config.yaml
n_experts: 96
experts_per_token: 2
d_shared_expert: 0
moe_layers: [0, 1, 2, 3, 4, 5, 6, 7, 8, 9, 10, 11, 12]
router_score: "softmax"
routed_scale: 6.93
balance_bias: false
lr_router: 0.00211
beta1: 0.95
batch_tokens: [65536, 131072, 196608]
max_seq_len: 1024
max_steps: 6675
Below are experts of layer 7 (counted from 0) of a mixture-of-experts language model. Rows are named router (the router's row for the expert), gate (a neuron's input weights, with its number), up (a neuron's input weights, with its number) and show model dimensions 0-127. Each number is 500 + 40 x the weight over its row's rms, rounded and kept within 0 to 999. Numbers have three digits each.
After each expert's rows: a language model's description of what the expert responds to; "gets" lists some tokens that make up at least twice as much of what it gets as of all text. This comes from a sample of Wikipedia text that the model never trained on. Tokens count by the router's weight.

# expert 38
router:494479476475452527538540459577511463575520472599502598540488473455555507530470519517415548461536574489444503537481505488544497537444485530512527561528538460503458514427502518453515475525533587453463454504533593462574483446523519452545523488565520552521534551543479513532466447518548432547491440462455501515456530472502438485515479510534491523519476551550503549507543452514477544504498
gate0:526493478501529488444512496612474525516442550556477506477485463525561529506449545483494406449547503470507488495538476498478497526493467422485516504536516525517441524532448496475518468505459481432383621520543449467526539493580510498538500578446554408584440476469449500507514518457544472443498445480480548454488491471492506468464558497506468560500516552469516481531461497475548487480520
up0:519454484549500482594509460442482437414509558504438519478534481476482489508484512541558477472454503496520546477572532456541524455467497472472600526508532487470473504489504556552527463545588524525535533436467559486547458483510456470469565533470518517452551484484519513464461524543448477525461512520565540534446452552569561538450578443449536452537477478525472541417556527496503499515529
What it handles: Subject names and pronouns. Last pieces of surnames starting a sentence as subject, such as Carls-son, Boy-er, Tolst-oy, plus pronouns he, she, it.
gets: "a", " he", " He", " she", "son", "er"

# expert 7
router:529492447556513503479528488540459464435577461485513589538442491545478541513532508507486459567442450550465482539529530532507493499522486489493455574513423554507510515503526517451510477489504511503529500499540432517476583466529443545461472500525499480408585564576559538505521495475507531501517515485391527550486576508424591529550550454449481474519541473563544512512532471495478528467509
gate0:561509469490556513503498540431434542538543477465456487548560450514557502531492534509504529487487507484460517482530464533496539441568476472455563504473472545544457448436564519519573491427485425415489547447541465462535559499519482509508494493439483481505483497525422550610482454513499506508519504584457501478522472487445528535543446475531542507452503490467554412465503565545565477536507
up0:482550534504448482531552544428549454447524517462492424456464533543406446573529495432501423452463543548494485514559548458540504510450489493540508457521585490487506588536426508541497522495510469571464486517456528507475462539481485498509461451519441533517519484488519511520532499516511441516448527543519501503482470489516567432440558488502561471475494549469436501473488444448502603563496
What it handles: Verb inflection endings. Past-tense and participle endings or common past verbs completing a verb in narrative prose, such as led, died, protested, made, began.
gets: "ed", "ing", "ated", "s", "es", " made"

# expert 8
router:488514517437513452477445512523531466497501474560487487568542514483457544465490491568539481495441484477596455506448497501440451438500498524592577463520435537481494474487443528494488495554490502545561463463441549491493483533532503451527470513491456432534571458467417524436434554443559555530464486486507548516466485484467559559549569444547498488451482471477451519458468494432506526471474
gate17:464512494476495529481490547470542512529456547605417466499484490566498506491441525481448478490555477494523474478573516440484473548551482482496518471508627527405517471521514495488444459484522476553502530546602552530506573463445514515472463523496509557474499401524421560498528467451466477480532513499469447555464547469491449514479472498501543414497478456503518553514526552500477479510435
up17:411480505435432527480434458432505453502463467514441452579477543538486512480554480460503502471494471540525540513447520555512508500538438527462513494513553547559499477552548523531535436488560483529538426573534493496504463508431431539546498544496481527494502497503461442464437459515496455448473568539471533531459480532558511507555489509480494544526553510498466511583470574465530511385482
What it handles: Table and list punctuation. Pipes, line breaks, quotes, colons and small numbers in music tables (chart positions, certifications, reviews, track listings), such as | before chart peaks.
gets: " |", "\n", ":", "\"", ")", " \""

# expert 21
router:519579504526475519453572488464536509449480480433504487456518517549479483477463476557474572540474508488483437500476496539538566486508529542506498553545453531557559493540466464585563481446481460504519513550501526564529452479507600472438460527448460522565517505447445498505428529476491528447555515486518567489572445502461490488410538508513466528493421496543404500486525481449542476484480
gate0:475483459447493498566526513510560501547457498524496516506463499550489451540518556501517495514616427559472468500465506582438493461504474467539482543522458517524468518479516453514474569494490514443454523472466542602492549480500507544578530540567553489502511473475471499452494464538514520515486479570546484497570557415427473477406566526559484533555507526481522476538451492592527517534505
up0:546548475540512472541445472525525541419511496485504472478484514608535460504497546498464440473559501472506525515541515517503423454443496504552483470500442514419568489491577560488510531581442526529515472524464491534469500534540549533496527480545512442494586418516529570476462534453501509470440405508489455535484521505510465531434423465545484453531428553475481488446502550475458520504511
What it handles: Table cell separators. Pipe, dash and colon separators inside table rows and list entries, often after a number or short cell, e.g. sports squad tables.
gets: " |", "|", "-", ":", " -", "="

# expert 11
router:474535516549507497519489554429489590511448499445532455488490460527513434484497469546561416508542534535536563548518516473466437532498497443513513424474561476480482572468494454493555543505478529494517509502483475523463480549558489540490485399450399428482417505454474582493535444492544511527560520466572482540484471508488519490541457490522489471495518544444515489454555528453517468568545
gate0:531530478440489519519526562515540501439441429568452522487462489479377539498525473475534515441534461512465514432482498476513582513563471402530538519484514469524530496464452449526543469510539469538483522474516544503513566520473496463532518427487535496454451493443505489478525435491532452490547514571430437404476521476481546439493496492443519487603552496505481505455504505455531495457545
up0:584525442446536433465564491502549525506476581484510510522483533506462515501531443497540635552539558463516495522529499516441452522515554547495528511484425444525476475527515520499502485475454541413515509503538515492475481531482549518467513507497452474538432501522542463574518525482463524462439454500547508566455437519522469508618562483528514512478409514468506478550530461507441556511467
What it handles: Place-name and word stems. Opening pieces of place and common words such as Aust(ria), Sy(rian), res, prom, desc, and United in United States or United Aircraft.
gets: " res", " part", " United", " ar", " con", " Sy"

# expert 45
router:500502546465440491534477502594520459607482489557438516544524488530472516573519493456404470437526503474493440465547474458524567538509495481455490547496498505523525532467454438500518474489580530434419503465567542508607481511540491412525512543575533576508498583529449473536473471504524466499527501480459503460458488487489470481511515506491512509578522454574492479532497466544482505469518
gate0:530548570486500494473528469575528529525488467534474492489529434481547544450528556477495544444507475467518464474534551487471539488562501558451455555509513450535480521425533503509540569522479497468471414519474506507526467423504477507487468528483486433461530514514509520428480495531535395488511475516514489573438560411441425518452525464524550432576514531560527452562507470461503522574489
up0:422448520499385584458501506534468497497486477450463448497474473451469514439516549532518499508516511498582437455518462518475465495440485519463577389563452478514505447509544480459480488547434486479470484528456502538455448468553520472451519495509538372466433457454512504549480551494465453505452439511507466500518500430507427440487511525535457493506494472535496485515503481526537448514470
What it handles: Place and surname endings. Final pieces of place names and surnames, such as -ton, -ford, -ington, -son, -ley, -ane, before a comma or parenthesis.
gets: "a", "i", "o", "son", "e", "on"

# expert 48
router:524517470448499543505484500526579461518533448520459556460459504473495442555533518505451471531494553517440491545517576521566475485493490508456515611469550515515490505518501529462524473497521529427500545602524495446615475519525496524506490479491538578449570481493455583531478506543534501518491485479482516477499548489515544574425504554465535469548464514564499465506418523483444584469538
gate0:458514483460422486510487538459456520475446497516494528509568491464494502471503489514516533568558525508500450440555469536557524545504486508410483549452545433546427508549505552485523556540478468454463556445518572526507464517445558444548563475559485433454541454541573468508516513472528489494491597484545534515568495548444574519526539493499492402501498482519473490452478555494467515502453
up0:445454474495441476446511496494498452493505453485544571523504418534553497534519528507478468504507405510577571460445502411507491430459492465440544418543484500566457455486465466539397528485509447484522500486460477552505526513501526549550500515533465420526552484441576493512516494511498493515449538549509463523460482486527439481464508493550418554507504470491545556497552476469425467503542
What it handles: Role noun endings. Final pieces of nouns for people's roles and institutions, such as co-found-er, Govern-or, dire-ctor, Superintend-ent, member, President.
gets: "er", "or", "resident", "ister", "ist", "ctor"

# expert 25
router:501436505570454587479553441465507544502504518553558463564546450500531474558493475534456505497460544453533584528475495512547437561448530546466522488502570464442486515407532520461530510524454555537448446484488571447528460467495523524536507501528445449532486447519504531519509492538535471527482516516567519550448502484527417538526438469524444438444505512448531541449535453502463536528472
gate0:484475478535501501574465464454504493543534496484497526548507539501457595491576556529409593489528514561550486495399457492491514509518503541430529522579453598484476517508512458451541524489509523419581491567566461543551533506526515509440494481547526448475499520490530481460466566512507492514528566466494452531532493557488527473523505555503463447496473570552526516477500457517534506574486
up0:535392504492465460495412518496522556542497491493553391508532499518426520503480477478521505438521534518498461481518553504503523432490508576485466521495501503517535458490498567500499540480579427477465508487523567557435551509473486413506489521480559489516435551510588502509502596524476443495468562517450486465464470513476450474487541526509525543537528490510446443476501459532567397499480
What it handles: Subject pronouns. Pronouns starting a clause, mostly he, she, it, they, who, usually right after a full stop and before was or has.
gets: " he", " it", " He", " It", " she", " She"

# expert 22
router:443533562510518470547518466513483500526499544491512508506468459540451517553520516454421536430519454460573451562532542494533594486539425452472540473501511525520528483496453478576514466534531515506494550429519547523471474558508504466537548540493534476489499587561432447492491482531511525515556559476527484547436501454483515460484422470455542505581535455526447519610526432500499504487534
gate0:554514506519420513540462474501479522519478462512539525443469413479517513468479530467525492475412472540533468485487527465521468562494413477510507578514454531525496469567493511553439519513471453456533537504508513551547416530478564549426508458495405544519547558469477507505475479475462451548514548571491554481540511526435413467476460496473495542520515526548457451538556429458545551466488
up0:585485447497466535442538448476527503498491437493429590522486536452453459532462527475511436487527550547486506461511511447504541594541479479483413501529425542479527492427543505470477467544542514559539506569524489517500437462408494512531520513561501492531510519453528501487494527487459458524470506508478511448463476581486589491502494538529412457497419510484481473480482432462555450543522
What it handles: Name-ending pieces, Nordic/Slavic. Later or final pieces of Scandinavian, Polish and other European surnames in tables, including accented bytes, such as Ped(ers)en, Mikk(els)en.
gets: "i", "k", "en", "ov", "s", "er"

# expert 56
router:537465513461556544534453468589505474554483440463440557550522567520500502559446509476490504486479504509470456483513455424554477488438475482491545522488555532550460539504463537433559487426520564477460503465505542472566429514573482514508523485533478523569492541500455569516529495505489423545508478520467504501503521456484523453495562433411548470595535503586492463534512474488458509537523
gate0:440501533497468551449430466470534494515514575546507615431454523497506475433462463496500557439491468529494466517455499476569501441459544485480539482473517534524518537528548599490460511442508514516430466484513497483498528515475430548503457517531531498500490466553498466434528508530400504466499482438521529497470553553444456576540481523483437512468474522433550416491542488457526437499547
up0:528501432501522510513548474550459526471525499373440541545465500517525565591555486509477505482539512538518467492452505521465534537549453532490466555522457460500552478575525470376560436525518451469506525540562473546498554488533508437495466515475516516535484527519470549529479506465594479469491436475453528490472499474469493453548540435585512495519495472505448504501427481537487552438516
What it handles: Country and nationality endings. Endings of place and nationality names, such as Brazil-ian, Pol-and, Taiw-an, Hong K-ong, plus States, British, Japan.
gets: "ian", "ia", "an", "land", "ish", " States"

# expert 18
router:556450399524446544510486549589449438472462459428521496464466577540478518473518453482540440516442482487456450502520416548517521506514514513550485489428469479495490563517534532461514492513535539539436517511473517470539540580492580554513490500511475438510452468505522481432502479562558459509512522563492494481549489545483480499456434550455477510436452489461458523435591489488477532488519
gate0:472514551519459560489537512515529444521532510510461507551528498501546497564491433543531505568474502513488507536497564577506468462518525521502478473474512531536483477505512438451580436500544437437451505552497467556531452434521525502536441525570398498497525508533503502464454550472502463492547484506553462422515478476508415521483579538496489440559560451507484507445624462529471468548487
up0:480479549475486511574515498555515452497454425469442491477540547510529536552492507466534424498483473468469492503483522484457508422591501517467518483464529519505568478524539468445492503466554503452421499586483485463567585478553536440571498418523480441453488518564533550428474506503511510521519461537488519497523530528517558449521566552517515521481460442480607514561534496497506498538563
What it handles: Function words in prose. Articles, copulas and sentence-opening The in plain descriptive prose, especially census text: The population density, households were, is land and.
gets: " The", " the", "ulation", " was", " were", " has"

# expert 57
router:574487490525537596489501479476544548472504536451557429558490572541467547517491460509555511551485527464523511433450472519461513486492473533437555492443463506459513457575531509497474488470446512549496514532470572516472476501498583513532561475432553477494468516418546501479429429531480556510490471524511452465474533506442493481510562526553452429467538536474541403521540537528495458516451
gate0:558459580478522458469562542538505529473469481520455519546487577471566442505526513548509489461517579494490510572456449485422463544485475537427534523479498505450491414451485416441477589466487517493497486525521530418438520503505528556567543546505482511542533565523438547521469528494544488559494533564479531482526466537544468480461540484454471512456513516590493555494446530491514509472488
up0:439479547457386510523494507467540410507526536532541472459497524499463454536550504436541529478486465499552524495456513503508528514523499519487490538573551522493480496596530509473419421528521513448511507453513527464521488522531484470508622567449505478491525510504518491537506456545521503491530480445456539455532559563581572452532574474516601538481483507528553483489482469486536436501456
What it handles: Empty table cell pipes. Space-preceded pipes closing mostly empty cells or row ends in election result tables, e.g. after Swing or Turnout.
gets: " |", " ", "|---|---|---|---", " •", " -", " +"

# expert 24
router:466506543512525527481606487456527545547496491495568468430497484512542457503568468480463465481490488544515539455477520577484435489468526536461499441530488442496551558441545477524492524494462523530495485525417454447456509503561474500491538487495451422465503441491484528514462476520546478544509510525517511495495447475476404425480430479512422481429445572422443544505523527514571423516486
gate0:458483533469548417441509538492516476512576438467497491491436531502528529487538417480449516427538472466426442518524510456518504534567505509468496501477464552507521487506536404505490524466541576493481451491536450503509521406476514426461471536429467474489518440430493484440522521541464504518501546537568535484546509473489490554494542477504409419513496493589525520545508516464455433521466
up0:474432545511470450514552489512447568484494527518590459572428535528566522444486516469453511484543507580536530541544591505550506497473470514481476508492535497475501534482428495484499468454570501566512530491495491394516521547451524499481458549481490476508444512480554554482557517506463417502490421487484488495472468486502422509443411506513506510421528473528478490546579545500512416505513
What it handles: Name-initial capitals. Capital letters opening person names in biography and plot text, often after Personal life headings or sentence starts: H-oule, J-oe, Dav-id.
gets: " B", " L", " K", " N", " J", " D"

# expert 33
router:529556479573444498466541532519512504458543508522561476492523483439508473520488484551541533559480520459472524496454508451498545534458531475569505524505456504491492497560425457531492446443487570501540496575508531496527463503435460523489518442558530446533511479558443550427527471472541551535526444549500551456506485502483599565468519467527444467578470506429452512432533425521471579508498
gate0:511468480521490483534538550474512496484510446454520508513599504532427525462550448469536460523463464523470509526522482447569549438536512432493523584476471530528484527587539543513482499565548431549492478558573407467444475441601516509512526532495509521488524528486472503472509437488488475550551453449485471534518561424454504496553445517468563556499432471551499455516535476522509471470513
up0:508505522583453442473553449524550499501515509567459528554485479462478448541528530430523435577463468459439517531531514484569513551497550594520549470439537438524506485506546538489445528516538472450496479550476448516450524505478546456485524491499492545459505470528470461502533488510464543485451529514502516511502477461391496497427454518479520505551450543563476442479511457609505406473524
What it handles: Table header word endings. Final pieces of column header and section words in tables, like Play-er, Winn-ers, D-ate, N-ame, Schedu-le.
gets: "s", " ", "ate", " Team", "%", "otes"

# expert 39
router:459547468492524492493456495506518520486554412437456493519463482527460505531501523557493539460448455475426432504395530527460500475461484548463438532466424551486520498466489548476523452526512486502474461525537492539462457522523507420497526554459521573587519575544553519520490568522550439501506470559467471507536525476433486448437501497559544514449451526563546580485435493469500519479492
gate0:479549437533471554538473572444460477502564429533501651461475479505543504475558475480482525555459481525499509533525447532479483543492498484501527483567499512545490580493529506504513418527469549460513505543493465502534514531490523554452494446469538537505543449411475499427478523563418531511461466528480492474526477516542520400411458496489474488563536491507536538461531526543513479472451
up0:473490495543494515490412545520520467592517489496548471484521500470492512568522490527524539527569454541499510461507514473461491564533550456525539539568565542560555458482558545445538595516500469490517561475527387512506495537437550459450539552491536583434484484530448518486529503520519523460531560470551499438485547480541455441522526524512499468429507503512573478545498482538423495477503
What it handles: Clause and list commas. Commas, often fused to a word ending like s, or y, ending a clause or list item before and, which, but.
gets: ",", "s,", "e,", "),", "a,", "es,"

# expert 14
router:480501592476582529545465484583545444467559567512511573498446514516474529465512513497480497529474493553548550543540563481522479523533466501526475520520554471470529509454501557455519476488465528494541521548522530433516523484580471524459532437491512512493592459474412517505493439575470524519509485571454463499484575459483523586406454471530475516544561481532481514558518478531471556476492
gate0:469497510547503558514546487504553464499501527477585514526468513515463475528491515556491426551535479488487529480575527474528574472533487508477498513566504469529443539463542459540494551588523508486557547498452462377566560556496549500495527469569532542501568472536493495538514464518487529416508462547465578470451515479500506516415523446499505470483471486464466495545548546522566441414491
up0:530543591541561504507403464498485443471506511482547463550490510513507450495482590539459541476551369519529535490558537486491463460478490523460485519474478499565542464501511433522468499452555506472483473476565558461494553514483562499512476505464498548533509479557574469493477520565553501575520465511508469516447547475508486506572521482516592524507505459575487492591555524559501521473499
What it handles: Adjective word endings. Word-final pieces that complete adjectives after a short start, such as sh-ort, g-ood, help-ful, except-ional, jeal-ous.
gets: "ical", "ort", "ant", "ight", "ic", "ful"

# expert 4
router:526475526550469529541537505429469541576478489463552452547527445521483462528547465485500524561470432478534537444513535476493476460510481461489523404443549400480483531502486536559536543490424466557516482519436445527462489508505483544534508488462461488436500411504456598489515460558493485463531512550513488541497540519537447477535457524576447439469455527433474543483494477538468437529478
gate0:609501496540450521581540508484491547579510414562531554490547484506391527467418500503434495478524509462505469458574474498524497484543479524513482459458462532487533556520527506485554507488488455489426477525560485511534506493515576562517502484409485565476501490481455496569439478476518465540522497546464546473541461484511479472505509589525479553482479564491506516477467563590511495458475
up0:536479434565491500557459535457511488507474506527533495451520515567489522501567530475370419537540487475508476494513428535515453493550547550489533503522434501531457552501523554510475517431474439461431509522476497503541521523463480412517468582462539470487548486477520533521490550569457482534486474477520537531549451579471519455503506492590548562563467552474459497477496518532425457503512
What it handles: Word-initial English fragments. Short opening pieces of common English words after the or a, such as cent(ral), Sup(reme), s(old), c(ourts), w.
gets: " w", " t", " s", " b", " c", " cent"

# expert 60
router:523459467494480482490459509557481449458580446477476562547438513534467528534557509517521443579492439569465477558527516507460494499497458420468527543514461584550528475512483508426520473531531562509514508470542472549454523475545501527512522471490527481468606549530523549498476489484506561523576462480435555515567548473475560550508528461464441511565530534590522509514558469519503548465500
gate0:467555487516576454499503540510490489489472496548520504478549548487490574558519486435540438434466538459464532543500516461538393484538481502532439493517498514540497522519515529445475563555499482456460504535527457509535475483462442541541453494519524525474581533475500490472519503500455513484439474466430478494404550556513525433449413544581556515535560503522474559590549462504481459530539
up0:559488500435530511480525481438586441510500483491522512528513417499516485565510458518460507481462520471496506514541514444525501584594526457502555513538467486554478540494544512509504474462439448529586493495512443535525536522475551438560562469530428476501424420498550506493509596480500548485492414455494548539532421505496498522518538508587469487549448486494518515476503525460540445438513
What it handles: Verb suffixes. Verb endings like -ed, -ing, -ated, -ized completing past participles and gerunds, such as defin-ed, design-ated, own-ed, r-ating.
gets: "ed", "ing", "ated", "ted", "ished", "ied"

# expert 44
router:547453509532515534526538509460497545486481543481573471473491436514531419517567456554522497503446508467548563402497544526487416482541465476514469420445548390460532491490557522530518554469468446521531457480475472472503494492509433521529523468476458438493460454500507595482465429566486541494506550454551502514506527441509455467516483505544456450432482551441510533426515501476514481501484
gate0:498475490549461514422549565485544503568527494546546448505461489402545501487529472440437557534487531494545576457500552483516520472576532534585475497532442489486531560550474517449492457586489507489457470466557481530505513500454506501434485476525459541446482480510529515534497579531554491455506543495529439410455459452511466464475485536471468525466455488481488525565517439571487475466435
up0:508544519553512513497479537550536511493476596487513504476428491572469541555494437535532506489498518531509486449516421484494489446497501470494501436494559479524529436447545389501544489491472507454523495563529485486522488382502481475477463508533511588507564498426475498465477526507453548528444499443520500551444486529519582480469418538511453505475512451564580454453480539545549467488465
What it handles: Mid-word verb pieces. Early pieces inside verbs after a prefix, such as app-ro-ved, em-pl-oyed, desc-rib-ed, and prefixes re, ex, en, pl.
gets: " re", " ex", " l", "pl", " en", " pl"

# expert 46
router:473492476546492550566505586541494448556478529458561478492529479467487398537525438532527529482540439461444543547524567462492531492509543544457457580449473482522512504523409473437546531504512502531521549566464467538600528499498517533494471526529574515519465541535533548540449459468558502498476500477428462479449505535499528565462532570504484478504522498503499488463514434436422501472477
gate0:428622551478455458485491453474430521456470492521513466443517537499522464502511462455513492456517502601507564489493574495513498506502576532532506506509561523537548534560471465517556448497520458505445469543454565547500453488486469497436503521411521521473524498497561496492415541409482481493437472457436477486513421498496473512523550525449541478498562504474498525530501525501575525551562
up0:536530513495470584524466503563394520502465459486583519478486436467484443492419558549506540468536564461487519478444539525481483481489465528548576489444573470529521483476513517522485467478517507467462416504544489510577493508534472472430530484481537517505576472449577495495502550526501523516502587470448484480483455464499498563480545458469483499549515524551562523482420518464471502401463
What it handles: Plural and agent endings. Plural and agent-noun endings, plus people, years, they, such as members, prison(ers), inhabitant(s), senat(ors), vot(ers).
gets: "s", "es", "ers", "ies", " people", "embers"

# expert 10
router:486457527539431516508591446470479512503538498405463460470534492587542448528484482516550460440518481431531524458459500460540471528495504507487468459558567486419475507497549509525511493454555514525480556483542492468514483561540427542441413471475476475442423456460450522514466440547499532519495508462585450434449500490449466471510530506435473524505488450457452561507528494535500440495509
gate0:524506456479516533553552490498554489501457459476564511496475453601477524592516588548511510528534481525509435518526489507492490505470513482517506437492445552487523544489505594472527504579489511535509522505499541488471528505536459399524492536547563546481474516471515517484495524538587423380514508544501488487570502493481563542483541537484453499434503482494471524588537596491456539460520
up0:516551459490575530518470469444500486557492474516508509524494479451488545458635486514432547503473523443532539535420544423511536521526494499575515494417422530485458459457503475506435532512443485490541543453446500434491518526506464469545493486534555522554514507525466525518449453485468485493510554501518436526480504510499516472495466553556513481500460541482499563390396505443448464492516
What it handles: Place-name opening fragments. First pieces of capitalized place and proper names, often in sports or results tables, such as Col(orado), Al(abama), U(tah), Af(zal).
gets: " O", " Al", " I", " U", " Ar", "ur"

# expert 19
router:428571512520509448426486493459494518511544484486445527538486523498534506513478471500485536491561535491457543429479501598467483528499580509540509501457409541464470475507450447594527533473469482477514569522509421482545457470522536519449463526551520468511554491496527486457563472454516512473427483539494447439504492489438431512474545490528508456489479555518481490559423608530572489541523
gate0:520467536506501524457466534570508508497546453541430574548484538471557529410510505426576552511545462468509523579538520484502515471457581484487446499527493498531558460487441560549516530591485408510471474494538484458456544516497464561486440527503536531512505488471534495470544489517507485523440399550501476533478489441502500506479508505497523482615578498449478468550474464520477489564492
up0:435520544544503451537509455474500485422494509508546547525483536467502502512509509498463512489476460472461465583537466452538518506394412507510411423505523490500505499464440475514501414548483474475508530451513502567422450502519501475587469450458528469566524474448451495546522568495536591480545519490547452484556434514531534552515473468545504463537430514461531524564521476539466529514485
What it handles: Line breaks and headings. Line-break tokens ending sentences, list items or table rows, plus == section heading markers like ==Personal life==.
gets: "\n", "==", "===", " \"", "====", " =="

# expert 40
router:530476533538555526536530494443470548481531482469577467490531469530496502447495463493536480576477449463540551524494445494496502497484533510536551531451578461469526517499520512530478528500480428518510462497496492526465456468551449467506445490518439478502443430444447458527507458525521534526413512469569533413517543532485470406494452518453521467456422578439490438479460546454428553533435
gate0:529497519476463434399529490541548487505556579503510515474401543543528462487524437516544451466487506485528516471551488490524504505511563451518473482507514495470489488479483539402555503510505525477516491611516425514549490519487528509528500581529472489486413547427562465448524545506451508494467579550477486513522518537528511524485545495532512495535520498458486537473466555384536565423459
up0:474538506437465465498453513469515489558536487530498486479491504456528451445499494524518461474512445489503406488437497534410406470467520534480464487502532430550526467551476486530491522528436510470458531478542464504419508490537497529583464534456516551484514448456512520549480460496453596490483395438439468463558410473566527496484459538494475475479466501538474517475464516599556495520492
What it handles: Words starting with p. Opening pieces p, pro, rep, comp, dep, app of words, such as rep(resentation), Rep(ublic), pro(jects), p(ark).
gets: " p", " P", " Rep", " rep", " pro", "p"

# expert 28
router:536501566547446456488526499482497527474535493474517489515491487474483504495414460428569491497460484427512482419538496518498538427465570501569470426493470486510450519551475497519444479494523561545544497531496410541511542513423444525482471517550403502537469487485489561471480514463519546462480527548542530517558502449558534494546469518554394452512430558469460419487486534524504471527501
gate0:493498496436490490496518478541531582453562477448533575583416451525549395483447544532472492487495543497503505524446524532480480515487536509431489502473449486477428465454464481454486536436463429469502500415537550503480496446504504424489509469492421421533501497522476513541451533509463532466515486552499517579494450422445515492519527528510472494446435502471500468454474512550481568524442
up0:476528434540513541523541505466491508520475492469529428502552469499565550485462472446592473469532535579513485476560457531469547533508594495522516489452463614490509513460457567497564574485511534474498504533497464604517554535526470521505586501593531487481482500515463502495523465466531472457592528496551492431521518447522522516503531573455524451526459494549469534538505490527544500483463
What it handles: Line breaks before headings. Line breaks ending infobox or list lines just before a new article title or == section heading, plus heading and list markers.
gets: "\n", "==", "-", "===", " Party", ":"

# expert 34
router:481519561530548509462577513520508475546446553470470474444539517489504497529504444528435494446484444497494468436524483455530540524569458463569547466539554509522484477478501426545458462484545499498493542456466550519437461454530500547530498487543570558479531542496438450540504491510481462474590473491502464488470596579477452551473478490515477521580535520590476495502556494535567543426515
gate0:476520557454503514452530463504470564458516499498431553499552490461419484523524492447560522500463458503484510412570482526567458467481447497490452455477439515529533433518568504527493498511470555486468493494501585487487531482513484460467511557598518543490527560468432507472482495534456511461482483462461537452564511443468490475514416479441466603464517546535513493438505605509540517468508
up0:495454487538556534544507560538457516541479505506510476535527536507463466460517517486471517422516503467517541409444495485510491542440522511546566478469463530495434487412480511409462459489503414493491430528518545584537565458477503522424505485463424528459488515435473432531501467525576530520486509493514468495568489435528486523504581572597507481505479499560490483543525539465540452505483
What it handles: Mid-word place-name pieces. Inner pieces of European, often Slavic or Italian, place and club names, including accented bytes, such as Bel(g)ium, Reg(g)iana, Čak(ov)ec.
gets: "n", "g", "z", "ov", "ad", "j"

# expert 35
router:582526487459486465482479481491544503542543481477472488511505471479542502556522443487571522518525459534527550535464517483544508499504558501497564434430552508521538503520484435439577502521509418461493415507417476501488538425518529500560478460431420480419481494468471491507458466586482569531457429535472517512518494507540487522450501523498529453522487546578522474407488477532533551568520
gate0:537491513520568444533548540463513442490454426485506498487519581465441434545503479497476449447463492532521495511503537451497529519581530568495469452520468536481537518506490466539565474492390468475514452497556485501416532438525578482456513475493475504466514464572478427543499484534505456516439464527473513447554515531468530528429481519483504544515524562592466555447440527514572525490510
up0:536436437538508514455535571534557551471438491471507537574480560462544496461570551552560456555497543453474512520512551584468515547462471529513437427516544487423512492465516518498522564534487489475464596498532501541475519501468501506461514507559498430526526485523454517492473558467528485569481477490452444502529519467479512525517480438564473443556474436600525468491528502523502564462513
What it handles: Word-internal stems. Stems and middle pieces of longer words, chiefly pr as in press, primary and impressed, plus offic, min, ubl, overn.
gets: " pr", "pr", " Pr", "r", "in", " min"

# expert 55
router:595445583486464493514443490443493500495437477509484424584530461520462463498491488449582508474494503492484438453483504491496532467479499543487482532502433550515466470486479467515466512581487499514540542494465445545513555492451550533525443501407571569533452523524490535568431551469509559477453473495519498549451471442498540484590536480576444463486511467531488439496442471511542495517481
gate17:546529485484570556474543446488439512496479533470451461491536484449549508445513473471587503432554455487505440556507437436531522471576536488514452566526496569477478563470477511501510520625533500509535504437529430504513508564538546414548438490501496544539543472479474459555470470477530562493457446532495546515467532444526459443570542494527514488494519542492492477530524528523530536482548
up17:513488506467488522541469550525503525464564407509547531500432531548534452533528413504426424494487510473585427448414502520498457561449548500526484521473498438514478478437552481506539495541446492433506536480423443442488495492537496471564503526536478509538516510524537522499500500544504571528510495457527523466429514445535516478544464528507480457510476544386483544474536527486587540473530
What it handles: Infobox value terminators. Semicolons, colons and closing parentheses ending infobox values or list entries, as in Maryborough;, Pinker, 1953), Children:.
gets: ";", ":", ")", ");", " |", "s:"

# expert 20
router:454508476497482510475560467480511490426479407552495584537444544478464479468456584530554418471531562545483442516558448497501477461514497524508485556498418594501513467455516483460477495488505444518477450499507466495443560548450547523467485524499564561548484550510593501555467515490486445486542553452483480499557505544472490509542473511556479506489526479537552577535509471458451522553455
gate0:536542481470553519449534453463488570495495516526522460485467486524514521476377560459473527535492554521533463594492523460470501526449571582483556514460503434470498456539457538464500593498527492520530550497542485485508514505546555535594519478487517431493497535472560428493453519506570496501420496599537531551476546546549523574489501488456492511455507509494536544481532502538504518469543
up0:568523539431527515499513458559465463501612438504522463471515545551460454526525441497531580523434492478550433543555476568454585458506479517548483558546413482509547485470552456526472469503506456547545550491460518534504494518424495501490522491433496489504489431430475556465491469555497498529588502486514485497477550518437592524465518499493509471578526488540495508506473476534493475479470
What it handles: Conjunctions and auxiliaries. Clause-linking words in running prose, mostly and, plus as, or, but, was, is, were, has, when, including.
gets: " and", " as", " was", " is", " were", " or"

# expert 51
router:536468444467461486443491456501486547499521431525519461466529555502503438485449486497454592504457581456526507461522545476484483500477582571504499498429494526497478483450501549493512491512465485527529484523457501448437506587536538527500568363585597470514455535546559512526511578522518520461424521464493512478481510418526541491523461505516470476506481505483429549530492465533492523515469
gate0:462539468437566512434541515491528529543542469556441484469533537511471539453528454512588512529545475546544464490437473476537540482546480495461462529529491469540479398524434544488527438491399480459573518606458503488505563452444527454503462510518489452507475495527542521550589461526444507469498435507500482445492509506485492443521499456507536550462557497550455460489549547505502456520489
up0:473579488520532547512552504499556501542508531523401459521454438529474431489479486530530561538454520526506482413496535568555518504558568538458535511474507468581520556536469552487528526486455542509512501516463513477535437449500522540494487502499468477512447474542601423433550495485578559524507524481488501458491544464478514437506438463529503479569505495453588470500542531527558454472461
What it handles: Article-opening definitions. Words in opening definition sentences: is, was, (, surname, list, plus pronunciation slashes like /es/ and non-Latin script bytes.
gets: " (", " is", " was", " be", " name", " are"